config.yaml
n_layer: 15
n_experts: 96
d_expert: 48
activation: "cubed_relu"
router_score: "softmax"
routed_scale: 3.46
vocab_size: 21581
norm_eps: 1e-06
beta1: 0.95
beta2: 0.95
steps: 9385
dataset: "wikipedia_en"
Below are experts of layer 8 (counted from 0) of a mixture-of-experts language model. Rows are named router (the router's row for the expert), down (a neuron's output weights, with its number) and show model dimensions 128-255. Each number is 128 + 32 x the weight over its row's rms, rounded and kept within 0 to 255.
After each expert's rows: a language model's description of what the expert responds to. This comes from a sample of Wikipedia text that the model never trained on.

# expert 34
router [161 136 138 179 145 137  94 155 166 121 128  68 118 102 185 157  85 167 193 101 136  71 120 183 132 132 164 156 140  84 125 138 101 146 110 144 105 108 142 173 157 113 123 180 144 137  83  96 144 114 177 153 114 110 104 173 112 140 202 151 145 154 129 151 172  89 118  57 125  87 111 136 212 121 146 106 126 102 156 164 134  95  66 106 132  99 133  92  51 129 146 133  77 134 113 158 111 113 158 184 128 137 145 103 132 107 155  88 112 146 106 153  99 158 164 103 136 138  96 170 126 126 131  84 168 138 175  78]
down0 [150 117 143 108 138 172  98 161 127  99 117 153 163  86  74 109  84  89 138 110 170  74 128 131 116 122 129 127 129 141  59 106 194 176 125 131 160 115 120 146 159  82 162 170 153  85 115 157 128  58 118  89  57 104 112 158 108 119  95 149 122 139  94 179 118 126  91 150 147 179 168 200  95 136  96 144 160 142 117 111 116 105  85 102 162 109 136 119 119 215 111  89  97 111  67 131 134 145 157  88 154 111 124 140 153 146 124 161 154 178 145 126 117 127  96 147  97 114 210 168 127  64 188 142 145 161 134 121]
down1 [178 138 134  98  92 107 116  58  77 103  95 140 132 168 116  73 120 100  81 133 190 185 158 145  80 121 112 121 139 113 149 118 172  91 178 123 115 117 102 155 105  98 112 140 109  41 151  86 202 110 111 112  93  72 136  95  88 150 150 139 113 106 128 135 152 109 174 125 132 145 121  78  62  53  72 117 153 154 134 141 130 121 148 121 108 124 124 154 145 135 118 122  84 112 137 133 162  57 110  92 106 113 124 124 137 138 113 165  95 127 104 113 102 154 154 211 111 132 152 113 145 184  99 145 175  47 131 118]
What it handles: Railway and proper-name endings

# expert 14
router [148 118 120  89 175 119 106 156  77 122 151 148  84 108 134 130 167 124 136  98 154 133  86 148 139 136 101 131 133 127 127 116 114 146 132  97 167 171  82 100 132 122 165 103 137 163 166 193 118 133  93 126  63 132 171 132 132  85 114 126  88 166 167 176 168 137 115  66 112  73 136  81 118 122 165 155  62 162 146  99  64 165 139 168 187  63 176 182 116 155 160 155  61 148 112 141 157 125 134 183 148 105 153 129 169 192  72 138 141 183 128 155  77 135 113 104 118  99  98 139 103 145 149 186 102 208 124 102]
down0 [ 63 146 118 105 133 162 119 149  97  95 140 155  64 122  91 106 114 149  85 128  92 110  77 117 130 154  86  96 122 101 101 143 137 137 139 124 137  67 160 183 126 115  95 112 144 193 155 119  87 114 101 171 152 163 103 128 138 112 125 200 182 194 143 148 132 114  90 132 126 174 139 103  91 139  80 184 161  78 168 149 130 191 112 148 150 177 149  69 129  80 136 154 163 180  90 119 113  93 154 116 171 154  92 192 136 151 132 115 116 134  93 107  88  99 120 169 117 102 120  97  72  95 130 108 200 169 132 197]
down1 [ 65 146  88 137  90 107 119 123 156  56 159 160 175 129 170 166 139 112  89 141 150 140 144 163 174 122  86 132 138 106 139 101 157 164 138 117  98 160 107 127  70 139 146 135 170 111 168 108 155 135 104  74 122  92 120 140  93 145  68  84  98 134 140 152 142 155 115  74 137 155  96 122 115  71 122 161  93 122 105 168  95 139 166 103  90 143  93 133  96 144  83 128 103 139 105 144  93 102 145 138 141 113  92 143  95  78  76 135 145 156  86 111 129 187 151 145  89 147 176  92  97 139  98 128 122  91 141 131]
What it handles: Institution name endings

# expert 39
router [168 114 154 156 138 172 105  80 167 101 173  75 152 157 134 151 119 183 161 108  79 128 131 151 117 107 132 171 127 192 125 125 117 131 132 128 145 156 153  86 164 155  92  90 176 126 136 103 170 130 149 152  66 120 131 121 117  91 137 118 105 139 147 117 154 203 153 144 123 192 175 127 139  81 126 122 134 146 150 122 102 107  93 178 178 104 109  81 158 158  63 142  62 140  62 121 116 135  66 156 135 134 115  79 152 148 163 168 131 185 145 106 211 105 174 146 102 103 112 121  93 119  39 148  60 186 128 134]
down0 [149 218 163  61 123 102 118 150 181 198 113 151 155 188 174 128 168 114 176 141 117 103  87  87 125 115  79 121 140 134 215  88 142 145  93 167 126 152  99 151 153 114 137 160 110  97 137 124 120  96 120 103 100 149 162 127 133 142 116 162 112 132 133  74 148 185  66 116  86 139 130  48  79 120 110 151 101 145  91 125 122  38  85 134  98 122 135  95 121 136 161  76 143 190 125 197 107 124 115 191 116 194 138  86 142 125 122 133 148 133 101 194 149 146 137 104 150 114 156 148  94 173 126 152  99  67 148 149]
down1 [156 172  92 173  82 119 127  81  76 133 133  72 149 135 126 143 119  77 173 110 148  88  94  99 176 136 173 149 119 145 138 142 158 160 181  71  68 158 118 138 127 112  93 149 106 101  54 126 185 103 134 131 128 111 118 131  73 104 119  91 137 131 143  30 111  96 124 181 133 100  76 114 119 131 143  91  67 100 148 168 167 119 154 153 127 129 122 103  72 160 153 159 128  82 138 149 124  67 131 157 117 127 104 112 113 142 112  75 126 139 117 176 125 136 152 148  99 132 158 133 194 125 130 105 149 157 154 147]
What it handles: Participles and infobox labels

# expert 10
router [218 119 145 179 122 105 127 149 150 153 152 124 175 149 106 103 102 138  64 147 115 130 121  77 115 143  81 169 134 117 107 150 147 181 191 102  80 132  98 143  89 126 101 153 151 124 201 132 118 120 169 112 184 147 133 121 152 160  81 152 162 133 155  89  93 106  92  98  69 163 154 138 137 116 133 114  88 121  99 178  93 185 153 113 114  95 140 140 123 110 162 167 120 152 104 169 123 129 114 140 150 153 172 165 126 187 123 140  77 166 169  74 158 137 136 118  74 161 110 138 107 108 122 173 167 103 129 144]
down0 [129 122 147 153 114 150 177  59 152 178 125 128  99 123 152 195 133  77 170 133 121 138 180 114 121  93 125 127 142  91  72 111  85 104 172 133 109 193 157 133 156 167 164 103  91 134 115  87 118 168 123 114  57 136  80  91 146  88 105 181 129 132  80 128 115 124 140 186  64 112 132 109 104 150 163 156 148 153 125 128 132 132 155 105 114  98  94 156 142 128 180 128 175 169 160 126 168 103  94 133 172 141 168  71 145 155  98 139 150 124 130  63 176 195 100 136 160 105 117 156 133 163  73 118  91 114  83 152]
down1 [131  56 142 140 100 132 109 163 184  94 173 142 120 104 129 131 148 182 139 171  45 102 118 106 138 164 102 134 138 140  89 133  49 102 147 146 136 132  71 179 125 142 132 162  60 148 141 108  83 161 129 103 136 138 108 123 132  81 134 154 108 167  59  98  95 125  44 102  84 133  87 132  97 132 121 147 111 119 172  96 180 139 123  87 170 145  91 121 117 131 126 189 129  66 125 124 122 153  98 120 155 167 200 148 138 137 120 125 180 151 184 119 149 134 108 101 146  81  93 135 141 147 116 136 114  94 117  84]
What it handles: Table cells and roles

# expert 59
router [111 104 151  85  87  64  73 116 118 116 169  83 104 119 115  75 131 141 139 148  93  65 130 145 156 157 115  84 131  69 146 122 117 153 113  96 145 132 156 121 149 132 112 165 115 164 122 137 151 132 165 153 153  99 105 193 124 162 151 112  95  89 112 126 142 125  48  98 139  99 115  95 167 124 156 150 126 150 115 131 113 122  89 111  76  93  78  86 132 128 178 130 134 139 157 122 124  73 124 144 173 140  67 138 105 153 105 161 127 189 150 116 113  70  96 107  82 103 176 137  81 114 136 172 120 133 153 145]
down0 [139 114 145 143 113  69 160 123 152 120 157 134 177  98 141 107 137 127 107 128 156  69 146 136 189 118 158  97 142 178 149 131 111 109  85 128 128  87 125 184 150  74  87 139 119 150 103 127 135 134  64 104 173  92  36 104 172 167 109 102  94 123  84 127 157 150  94 204 131 114 139 120 152 137 186 101 141 128 123  88 123  81 194 172 147 140 113 137 111 181 160 125  97 141 153 188 120 153 154 121 150 136 108 146 155 158  89  81  87 153 107 195  85 166 160 111 103 114  72  91  97 150  88 143 115 106 178 148]
down1 [ 55  66 107 180 188 116 173 120  57 124  79 147 132 139 101 163 134 176 153 184 197 184 147 144 153  99 118  97 152 133  97 189 151 154 144 115 102 128 106 111 142 121 125  75 139 170 157 149 152 169 130  84 150 110 176 100 136  79  85 112 178 105 116 157  82 138 106  92 103 122 101 127 156 141 100 101 106 151 136  94  90 149 140  86 178 170 155 122 109 124 124 171 125 141 126 107 116 131 124 112 110  89  76 152 138 115  99  90 106 143 117 112 131 106 136 121 128 155 168 142 150 102 175 113 120 138 113  61]
What it handles: Place names and articles

# expert 45
router [140 147 134 134 128 157 139 144 184 108  89 147 139 160 170 163 127 133 124 103 134 121 105 138 111 111  83  66 118 129 137 131 168  58 177 153 127 122 110 122  60  83 147 192 160 117 133  81 116 138 125 111 107 196 116 149 140 159 164 139  92 135 159 103 158  70  56 153  86 129  71 157 165 107 112 101 126 147 120  86 126 150 164 175 131 158 144  78 153 103 175 115 141 142 139 123 114 148  92 123 186 179 119 137 141 153 124 171 175 128  85 137 141 109 197  99  65  86 201 157  94 140  51 117 119 142  75 122]
down0 [154  91 127 119 129 116 106  97 161 107 125 132 121 181  51  93 173  62 126 110 120 138 137  79  84 131 110 213 177 103 117 147 111 132 122 142 164 116 171 131 102 191 147 101 119 105 148 124 125 129  97 126 138 127  98 158 159 127  99  67 104 145  99  92 133 116 122 118 143 138 125 128 158  95 178 127 115  95 126  70 117  63 130 145 113 219 171 131 129  85  99 102 118  70  80 166  74 133 127 159 142 141 114  82 130  88 112 170  64 129 104 103 134 132 131 120 131 132 156 169 110 104 104 135 141 129 161 111]
down1 [157 197 145 113  96 160 154  99 142 106 159 147 167 125  40 153 133 106 153 141 114 173 123 102 115 156 113 100 112 120 155 164  90 150 129 140 139  96 147  88 180 116 106 151 102 143 147 130 127 102 159 210 151 116 152  47 160 144 127 158 112 100 126 123 124 143 125 165  74 116  84  92 145 176 159 114  72 120 155 172 176 101 139 126 112 181  94 160 122 165 117 147 130 151 125 135 134 123 100 124 129 179  44 143  91 140  67 140 121 148 104 106  99 119 110 154 137 162  50 124 167  88 141 157 150 127  84 126]
What it handles: Sentence ends and table cells

# expert 19
router [186 156 105  80 139  84 119 123 142 137 132  88 137 121 159 153  95  84  45 112 104 132 154 117 125 105 164 110 107 165 113 109  94 161 183 138 216 124 138  79 181  85 134 159 133 149 139 109 155 113 103 103 161 208 125  90  48  95 131 118 121 115 144  91 152 155  73 128 143 148  82 127 106 126 169 149 109 103  73 174  68 117 174 164 106 138 118  94 114 133  81 195 105 161  93 133 153 121  89 181 193  81 120 167 130 191 122 145 144 117 120 135 107  82 105 112 111 127 118  98 146 141 134 117  94 153 162 111]
down0 [ 89 143  81 145 142 178 142  83 159 131 138 108  96 124  91 169 105  70 146 122 150 116 132  54  89 152  98 133  57 170 110 114 142 142 115  99 125 119 115 101 114 145 129 143 108  99  90 136 123 148 127 128 155 186 172  70 135 116 126 104 115 144 133 150 139 137 129 123 167  67 116  86 177 136 139  94 150 161 127 141 161 140  97 107 122  91 137 128 146 126 181 117 142  71  71 147 139 158 172  94 132 160 156 137  81 148 130 147 159 143 131 172 106 167 117 135 127  99 111 157 118 140 168 205 136 115 109 224]
down1 [102 100  86 114 128 139 153 150 194 127 139 139 124 125 136 104  89 150 174 125 133 165 173 148 153  95  81 146 152 111 200 164 132 107  73 140 150 133 169 145 113  96 126  93 146  97 160 145 158 182 123 119 156 107 177  90 116 149 165 134 159  84 173 142  61 170  83 131 103 163  84 160 116 128 127 139 184 179 111 145 146  95 120 136 120 159 179 144  92 144 102 124 149 162 140 165 138 124  86 181  73 183 156 193 119 102 102 135  68 111 118 103 161 126 139 150 131  72 101 133 172 131 131 113  92  89 143 133]
What it handles: Entry boundaries in lists

# expert 60
router [134 171 132 170 125 112 141 102 113 139 146 109 191 146 130 117 127 142 143  89 129  78  93 115 101 115 153 147  83 110 120 160  97  90 113 149  94 124  97  58 106  85 134 206 123 105 130 149 106 132 148 126 106 113 159  95  87 147 132 107 147  53 193 169 140 137 142 144  60 200 149  95 117 159 101 153 147  76 100 170 137 155 169 110 152 172 144  72 140  88 168 149 146  89 104 148 169  79  88 100 188 131 184 110 104 109 125 156 109 103 123 142 125 143 155 108 115 183 162 121 103 115  53 129 160  80 133 135]
down0 [146 178 161 159 135 153 173 136 154 136 183 112 123 126  94 143 165 166 143 129  84 184 137  74 144 152  66 121 182  97  74 105 105 116 231 136 131 107  66 138 133 111 154 140  74 170 135 144 114 111 166 170 143 147  94  73  57 117  86 123  60 139 107 164 117 114 170  89 136 138 132 145 140 107 103  99 124 175 136 174 168 113 148 144 119 187  86  66  88 156  90 185  69 143 125 109 110  98 151 103 141 111  81 127 208 131 120 123 105 163 133 124 113 160 116 199 153  96  42  96 105 150 142 122 145  66 162  95]
down1 [153 105 125  85 147 142 153 111 140 209  98  78 100  91 169  87 114 183 109 170 187  42 138 135 109 156 146 102  86 133 126  93  64 151 157  84  79  82 128 152 121 145  92 174 101 143 190 130 111 122  86 162 115  79  81 122 143 134 104 157  92 131 109  93 125 136 141 166 156 130 176  88 148 117 127 138 104 146 142 115 152  94  70 117 115 117 138  92 192 127 110  94 142 145  71 119 111 134 124 138 181 154  96  93 146 125 149 141  92 116  92 173 133 102 135  94 164 119 146 141 105 113 134 129  87 117  90 155]
What it handles: Sentence and clause boundaries

# expert 37
router [ 87 101 113 153  88 140  96 126  93 165 154 119 162  80 111 172 132  86  61 137 117 123 126 139  96 119 121 158 155 126 129 132  90  97 131 124 103 114 104 157 131 137 107 111 175 165 135 209 121 167 145 139  87 143  97 115 107 110 142 115 122 124 142 129 182  96 167 103 157 139 141 100 194  95  91  69  96 106 124 148 126  80 164 120 158 113 117  85 163 143 141 140 155 153 112 152 138 101 163  79  94 132 139 135 111 111 137 144 143 105 140 143 137 149 138 160  80 108 182 169 169 198  81 169 108  85 131 190]
down0 [115 122 127 126 139 130 140 141 137  99 137 105  89 179 181 156 154 141  52 143 131 119 102  94 114 125 126 122 151 119 125 122  99 151  90 104  86 106 115 114 161 113 154 173  74 146 114 179 221 150 138 139 158 120 122  94 138  86 197 119 111 154 108 143 116  77 163 123 143 160 141 116 113 179  97 175  91 191 148 188 113  99 152 123  97 101 129 122 191 158 136 129  97 197  93 181 144 152 175  89 146 162  98 222 112 123 112 117  90 154 161 161  87 130  80 148  59 130  80 179 177  94  78 103 121 110 123 184]
down1 [149 184  89  85 125 156  88  82 129  95 144 153 136 127 174 123 211 124  94  94  78  76  44 152 100 148 145  83 160 157 107 113 116 158 115 111  99  87 146 103 195  82  80 142 167 177  99 104 182  88 117 111 123 153 195 165 139 137 141  94 103 106  98 136 135  94 121 119 129  77 169 164 109 123 141 106 164  85 130 133 128  98 131 207 112 103 125 102  88 115 127 118 170 129 135  72 142  73 210  98 194  83 123 110 141 135 141 118  74  99  71 123 219 148  84 170  81 141 177  67  75  85  71  49  84 131 113 116]
What it handles: Citation places and years

# expert 26
router [ 77  97 106 176 112 121 163 129 155 140 140 162 127 134  95 124 133 154 113 132 111 178 114 186 127 173  91 181 106 121 157 105 151 135 154  71 182 115 142 107 101 179  80 118  64  95 195  99 145 190 192 163  87 107 115  84 145 158 129 163 145 163 169 162 105 106 110 161 150 144 158 106 101 166 127 143 123 119 178 157 136 185 115 103 113 139 151 148 140 131 136 177 128  90 144  94 134 118  88 131 132 106 133 150  84 121 111 133 208 150 127 119 169 121 123 186 133 150 133 180 177 144 117 176 112 171 141 129]
down0 [ 79 123 161 147 201 139 155 153 151 152 125 148 110 117 133 141 132  99 169 113 108 112 148 143 142 148 184 101 119 185 151 149  86 105 100 141 213 145  39  93 183 134 150 144 159  33 151 136 152 129 222 113 162 111 100 102 127 119 129 171  93 146 135 171 105 118 173 147 125  74 145 118 129  99  96 111  99 130  70  73 121  45 119 176 135  57 136 160 195 139 174 154 114 117 145 142 125 199 102 135  88 123  69 125 124 140  72 138  98 144 117 164 142 141  90 124 140 111 166 108 141 127 136 107 106 138 152 163]
down1 [125 154 159 168 177 103 172  95 136 194 132  99 119  67  66 145 121  97 126 123 117  99 155 129 149 120 125  97 125  91  94 121 169  96 132 179 113  88  96 117 141 110 108  84 202  97  62 185  94  95  95 189  83 148 150 163  68 156 120 138 208 155 117 161 137 139 116 143 147 110  65 196 176 157 129 182  99 116 142 138 100 119 218 140 108 100  98 136 187 104 185  76 168 100 137 211  99 114 118  81  84 133 177 124 116 140 154 107 133 100 177 132 121  87 184 206 168 107 113  78 133 128 104 134 135 122 189 107]
What it handles: Biography role and verbs

# expert 27
router [144 130 157 194 149 121  76 115 108 182 166 126 217 125 134 110 166 100 100 156 135 111 141  96 124 105 145 108 156 182 136 154 162 171  71 136 150 117 141  65 121  94 152 152 169 145 111 195 109 143 170 119  77 125 113  69 205  87  89 162 146  95  99 106  75  89 101 120 128 114 165  99 131 135 129 107  87  95 114 128  83 120 149  98 169 109  81 166 126 132 115 112 181 127 163 167  77 114 121 139  85  96 150 121  84 111 104 149 163  99 137 123 107 165  94 118 128 134  92 139 116 130  94 106 132  88 166 121]
down0 [123 107 135 154  79 151  70 109 134 151 161 134  32  98 158 121 137 126 124 149 144 109 135 142 121  97 205 138 123 135 130 148 153 113 126 100 151  91 144 159 144  88 130  85  53 168 146 192 121 120 166 186  89  99 130 135 111 123 200  94  93 150 162 125 145 170 159  58 124  89 101 127 120  87 120 154 164 119  88  99 113  64 138 130 126 176 148 103 186 157 109  31 136 155 114 140 188 180 156 117 129 132 107 134 126 133 156 184 176  99 109  91 188 111 137  60 187 109 196 130  67 114 153 110 141  96 155 179]
down1 [163 119 137 149 149 115 133 105 113  80  85  79 165 132 170  52 121 145 144 127 187 127 154 174 138 154  98 126 115 138 131  98 129 148 154 138 117 117 124 121 188 103 176 115 168 152  84 180 110 158 146 136  82 136  61 107 118 110 192 147 104  96 119 130  97  90 119 163 235 116 128 149 130 171 136 181 103 153 116 152 108 125 131 123 120 111  90 150  84 117  94 147 107  30  97 125 127 110  93 111 105  79 153 151 112 141 143 158 129 111 150 127 139 146  91 160  89 128  55 155  95 118  99 120 164 111  98 105]
What it handles: Colons and section breaks

# expert 52
router [ 94  94 100 126 125 107 124 151 116 117 101 129 124 112 108 101 108 171 119 101 103 122 167 155 147 127  73 122 118 154  88  93 140 159 168  65 161 131  68 103  94 124 119 106  44 195 159  55 111 117 121 142 119  96 174 108 103 104 127 125 178 167 145 124 154 144  91  74 138 168 137  92 112 133  97 160 107 189 104 130 168 119 102 112 110 132 178  92 120 107  88 171 146 160 135 161 164 105 147 153 150 110 125 167 123 192  37 152 184 152 144 166 124 112 153 125 115 100 130 170 118  98 130 166 123 142 184 151]
down0 [132 111  89 110 143 153 145 115 127 131 163 144 117 120 129 119 156 168 115  50  77 121  72  79 110 126  92 147 141 171 149  91 141 116 124 105  98 131 102 126 158 122 155 137 134 153 110 111  57 120 173 167 131 146 152  79 160 123 107 102 133 134  93 138 151 127 152 137  92 144 134 122 134 119 146 130  87 122 110 124 145 102 115  77 139 143 104  81  94 147 175 166 116 144  50 137  94  71 170 149 114 158  95 120 166 103 133 114  66 161 138 121 133 147 170  85 121 114 192  79 174  83 124 116 203 131 123  79]
down1 [139 116 118  25 174 143 126 116 154 161 142 148 114 119 158 120 102 122  46 131 145 117 155 130  94  75 135 191  81 105 155  77 137 228 136 188 153 133 127 147 138 166 145 127 140  87 149 110 149 114 111 121 133 116 150 162  74 118 168 159 190 115 198  83 102 199  75 125 141 143  85 167 184 142 152  76 189 114  55 138 134 118 159  65 143 136 193 103  90 110 131 108 143 139 144  91 130  95 154 177 136 102 142 121 133 164  72 129 164 135 117 156 205 157  65  93 142 121  71 124 123  86 133 106  91 159 136 109]
What it handles: Title-heading surname endings

# expert 50
router [183  95 123 101 194 141 132 135 139 155  85  96  45  97 110 100 114 145  92  97 114 101 177 125 150 142 139 184 135  61 120 189 126 138 154 108 160  76 134 168  71 126 108  94 145 134 140 115 124  92 153 138 117 183 123 102 129  97 110 121 125 150 164 135 108 127 140 170 158 124 131 181 187 147 115  95 126 130 103 145 122 153 136 109 132 159 162 114 108 170 116 175 115 125 150 153 170 162 142 118  93 220 185 161  89 127 156 168 112 106 177  82 166 160 125 145 116 143 147 142 118 119 145 143  77 166 152 143]
down0 [140 109  84 122 126 139 128 175 127 105 153 116  98 140 210 117 125 184 132 130 129 114 144 143  92 174 102 172  75  76 175 114 126 149 104  91 116  61 132 129  82 147 149 159 154 175 145 155 129 174 137 159 203 163 113 123 152 152 148  92  86 137  85 119  61 108 115 143 179 154 136 145  70  86 115 137 133 149 139 113 107 184 100 152 134 109 131 122 154 158  74 100 172 231  83 213 122 166 127 133 121  35  88 117 117 126 153 128 130 133 136 178 132 127  88 106 151  79  90 111  82  89 157 205  77 123 132 127]
down1 [ 77 177 105 146 125 141 162 172  87 148  76 105 168  65 135 170 108 142 106 154 131  82 120 110 208 123 181 129 116 196 121  99 154 136  56 121 105 160 161 110 169 104  95  98 194 132 152 135 117 159 121 112  88 119  89 159 114 149 146 110 145 178 145 135  91 123 137 144  84 129 164 178 154 130  91  94 118 108 118 100 130 129 153 144 123 164 126 158 157  85 163  68 152 142 155 170 163 160 130 118 156 105 189  69 191 140  85 100 141 163 150 131  91 152 111  80 135 159 203 103 135 179 126 103 129  78  73 120]
What it handles: Prepositions and table pipes

# expert 13
router [153  80 118 193 189 179 106 112 151 105 159  72 165  97  95 142 144  98 115 176 191 131 162 113  79 157 116 160 175 155 116 106 111 139 120 177  53 133 112 105 137 142 162  84 149 194 110 122 137 186 132 154 114 156 127 143 108  98 118 137 142 164 156 195 135  84 149  92 165 124 147  70 159  92 130 125 108 108 108 106 137 141  93 125 131  80 146 123  74 134 113  73  82 106 142  63 140 106 100 142  95  97 159 170 131  85 117 152  92 102 144 118 127  97 147  64 161 154  91  35 104 119 135  91 144 156 129 139]
down0 [ 99 113 142 192 174 135 146 124 119 201 152 110 163 134 136  76 135 129  78 102 133 134 195  71 148  82 113 153 127 119 132 114 182 133 140 112 136 204 120 139  95 123 119 132 101 140 159 133  58 125 138 131 137  78 119  96 173  89 128 180 116 154  95  78 130 165  96 141 138 136 173 147 178 126 141 112 110 147 147 132 163 130  63 163 159 158 124 137  99 155 144 143 157 213 145 168 129 144 122 160  81 130 125 144 172 173 191 142 142  90 177 112  98 125 149 142 151  98 177 128 144  90 142 117 167 126 154 135]
down1 [ 81 122 139  94 173 124 144  83 125 141 126  82 153 120 119 104  96 112 164 131 135 121 113  87 108 121 169 110 114 147 106 176 100 158 109 100  59  75 103 119  84 134 127 133 149  91 151 121 179  66 143 107 143 124  79 109 144 129 127 137  92  89 123 133  94  76 137 131  89 119 155  82 126 193 173  95 194 105 143 126 194 112  95 131 110 138  76 158 101 183 160 140  97 122 126  82  70 135 141 172  72 106 117 129 125 125 112 134 144 160 112 161 130 134 151 167 147 134 129 106 158  73  83  92 124 175 138 148]
What it handles: Word-final suffix pieces

# expert 33
router [156 119 105 153 172 202 122 187 128 107  88  73 158  84 101 143 165 138 127 176 106 118 105  68 155 138 162 140 123 130 128  99 142 158 155 135 167 117 165 175 124  91  94  71 155 149 143 172 135 112 125 158  84 128 119 110 113 140  94  88 145 130 121 188 110 164 141 138  54 124 125 132 110  68 123 104 106 152 137 141 166 149 118  68 102  74 127 124 153  89 117 109 129  85 105 144 115 133 122  25 144 125  91 168  81  50 181 145  99  65 145 158 105 116 174 139  96 158 113 129  84 121 122 115 171 109 148  80]
down0 [148 155  68 173 139 133 125  71 146 132 123  97 144 157 106 144 124 149 137  73 146 135  77 113 130 113  73 154 131 125 138 174 121 103 113 136  72 149 133  69 177 129 130 114 124 143 172 175 145 154  84 163 168 117  85 138 129  56 113  65 198 150  78  55  93  75  92 138  72 115 111  91 116 142 131 140  84 126 176 118 156 148 124 183 187 123 210  73 169 135 106  92 135 132  97 168 130 155 168 122 173 130 129 163 134 164 174 178 110 141  87 154 153 172 146 144 141 191 127 184 124 103 117 118 174  45 178 146]
down1 [ 85 121 116 124 121 139 171  90  56 147 204 142 162 133 109 166  78 125  99 127 127  66 165  91 174 108 163 138 165  63  99 111 105  77 119 160 131  92 183 172 132 161 161  86  94 119 125 117 164 149 111 114 128 125 167 144  96 109 112 132 137  60  85 160 142 106 115 121 133  82 127  87 144 120 127 138 200 141 153 134 142 145 168 140 160 194 165 157 184 100 115 100 107  57 131 152 144 120 135  90 140 190 106 174 137 122 116 123 148 152  87 159 191 137 122  51 159 137 103  53 152 108  91  94  81 129 104 163]
What it handles: Digits and consonant-cluster starts

# expert 15
router [180 144  96 103 101 146  64 119 101 118 102 109 136  93  93  89 110 167  85  58 153 164 151 150 141 108 136 162 144 114  93 214 165  98 133 132 148 106 104 129 120  87 165  91 116 167 163 147 157 156 120 124 117  86 143 137  93  77 138 102 119 140  86 181 146 107 148 125 140  69  91 139 125 179 131 165 123 171 130 117 127 175 122 112 169 118 111 149 177 115 105 115  88 181 156 117 128 106 143 198  72 140 156 129 118 121 123 143 176  97 107 131 113  99 164 206 148  67 105 121 140  98 179 116  86 165 107 115]
down0 [121 150 131 131 135 131 106 146 127 163 133  94 117 139 139 135 101 115 167 145  75 155  84 107 168 135  79 115 113 101 132 132 114  82  79 132 129 131 112 114  90 134 140  65 144 148 132  63 141 180 114 188 200 143 129  94  72 118 134 147 175 127 137 142 136  90  22 121 177 127 196 195  82 109 138 127  94 145 116  71 188 107 109  95 154 140 141 126 112 159 113 123 148 144 152  55  95 118 146 148 171  86 178 135 140 130 197 127 184 162  87 101 154 187 132 180 137 108 112 159 132 110 135 134 168 204 172 105]
down1 [160 111  61  56  72  96  80 151 122 133  79 128 142 111 102 129 156  85 109 131 151 118 134  80 121  61 152 153 100 222 155  96  45 197 127 115 189  89  76 177 129 151 127 178 153 131 104 128 115 140 178 165 109 133  62 122 167 148 158  80  74 143 178 128 118 133 111  69 158  89  91 157 123 121 195 147  93  94 164 139 105 147 110 150 134  84 101 133 113 142 164 139 140  95 165 153  67 125 131 144 119 124 128 163 110 162 174  95 121 119 103 105 150  97 130 100 115 125 119  91 140 154 125  75  75  91 125 135]
What it handles: Prepositions after verbs

# expert 46
router [184 145 161 183 161  93 136 160 114 130 100 135  92 145 104 117 112 106 103 130 171 120 202  48 160 106 180 132 114 184 104 132  96 137 129 142 166 126  90 108 175 111 146 110 109 160 170 146 160  86 157 124  87 131  99  84 139  83 132 117 116 149 126 122 128  99 194 107 167 118 124 101 153  99 194 125  97 105 126  74 109 156 109 107 164  80 131 120 147 130 182 138 113 126 147 153 151 154 101  90 177 112 143  67 141 168 118 105 146 128 133 133 132 143 106 120 146 115  90 100 136 111 147 113 134 152 123 120]
down0 [131 150 105 124 158 108 102 148 129 183 116 108 116 122 133 116  80 126  96 125 140  86 155 160 152 117  93 143  95 147  96 109 119 167  97 105 174 166 168  67 123 186 186  98 106 151 140  77 133 207 154 172  95 175 145 120 141 142 182  94 189  91  66 150  69 102  94  67 135 101  83 172 142  90 154 106 118 156 123 130 171 135 135  97 117 165 185 132 136 123 145 132 159 166 160 134 126 184  62 142 203  87 137 155 113 161 130 104 113 176 101 115 155 147  99  85 116 151 191 144  97  87 119 118 131 138 136 146]
down1 [ 88 131 111 158 123 236 136 153 180  31  59 190 100  98 171 147 151 190   2  77 112 163  82 111  93 144 110 137 115 103 114 126 133 104  97  94 137  85  84 115 117 119 103 111 184 174 137 142 114 140 171 153 102  88 168 163 126 152  98 178 127 157  87 139 113  95  77 147 149 173 110 132 132 126 125  77 122 190 168 117 149 112 144 156 124 155 111 150 165 110 113 111  83 111 172 115  81  72 125 135 119 156 152 160 153 124 133 123 137  65  91 168  97 128 175 144 118 140  89 121 150 127  99 129 100 100 133 130]
What it handles: Document numbers, institution words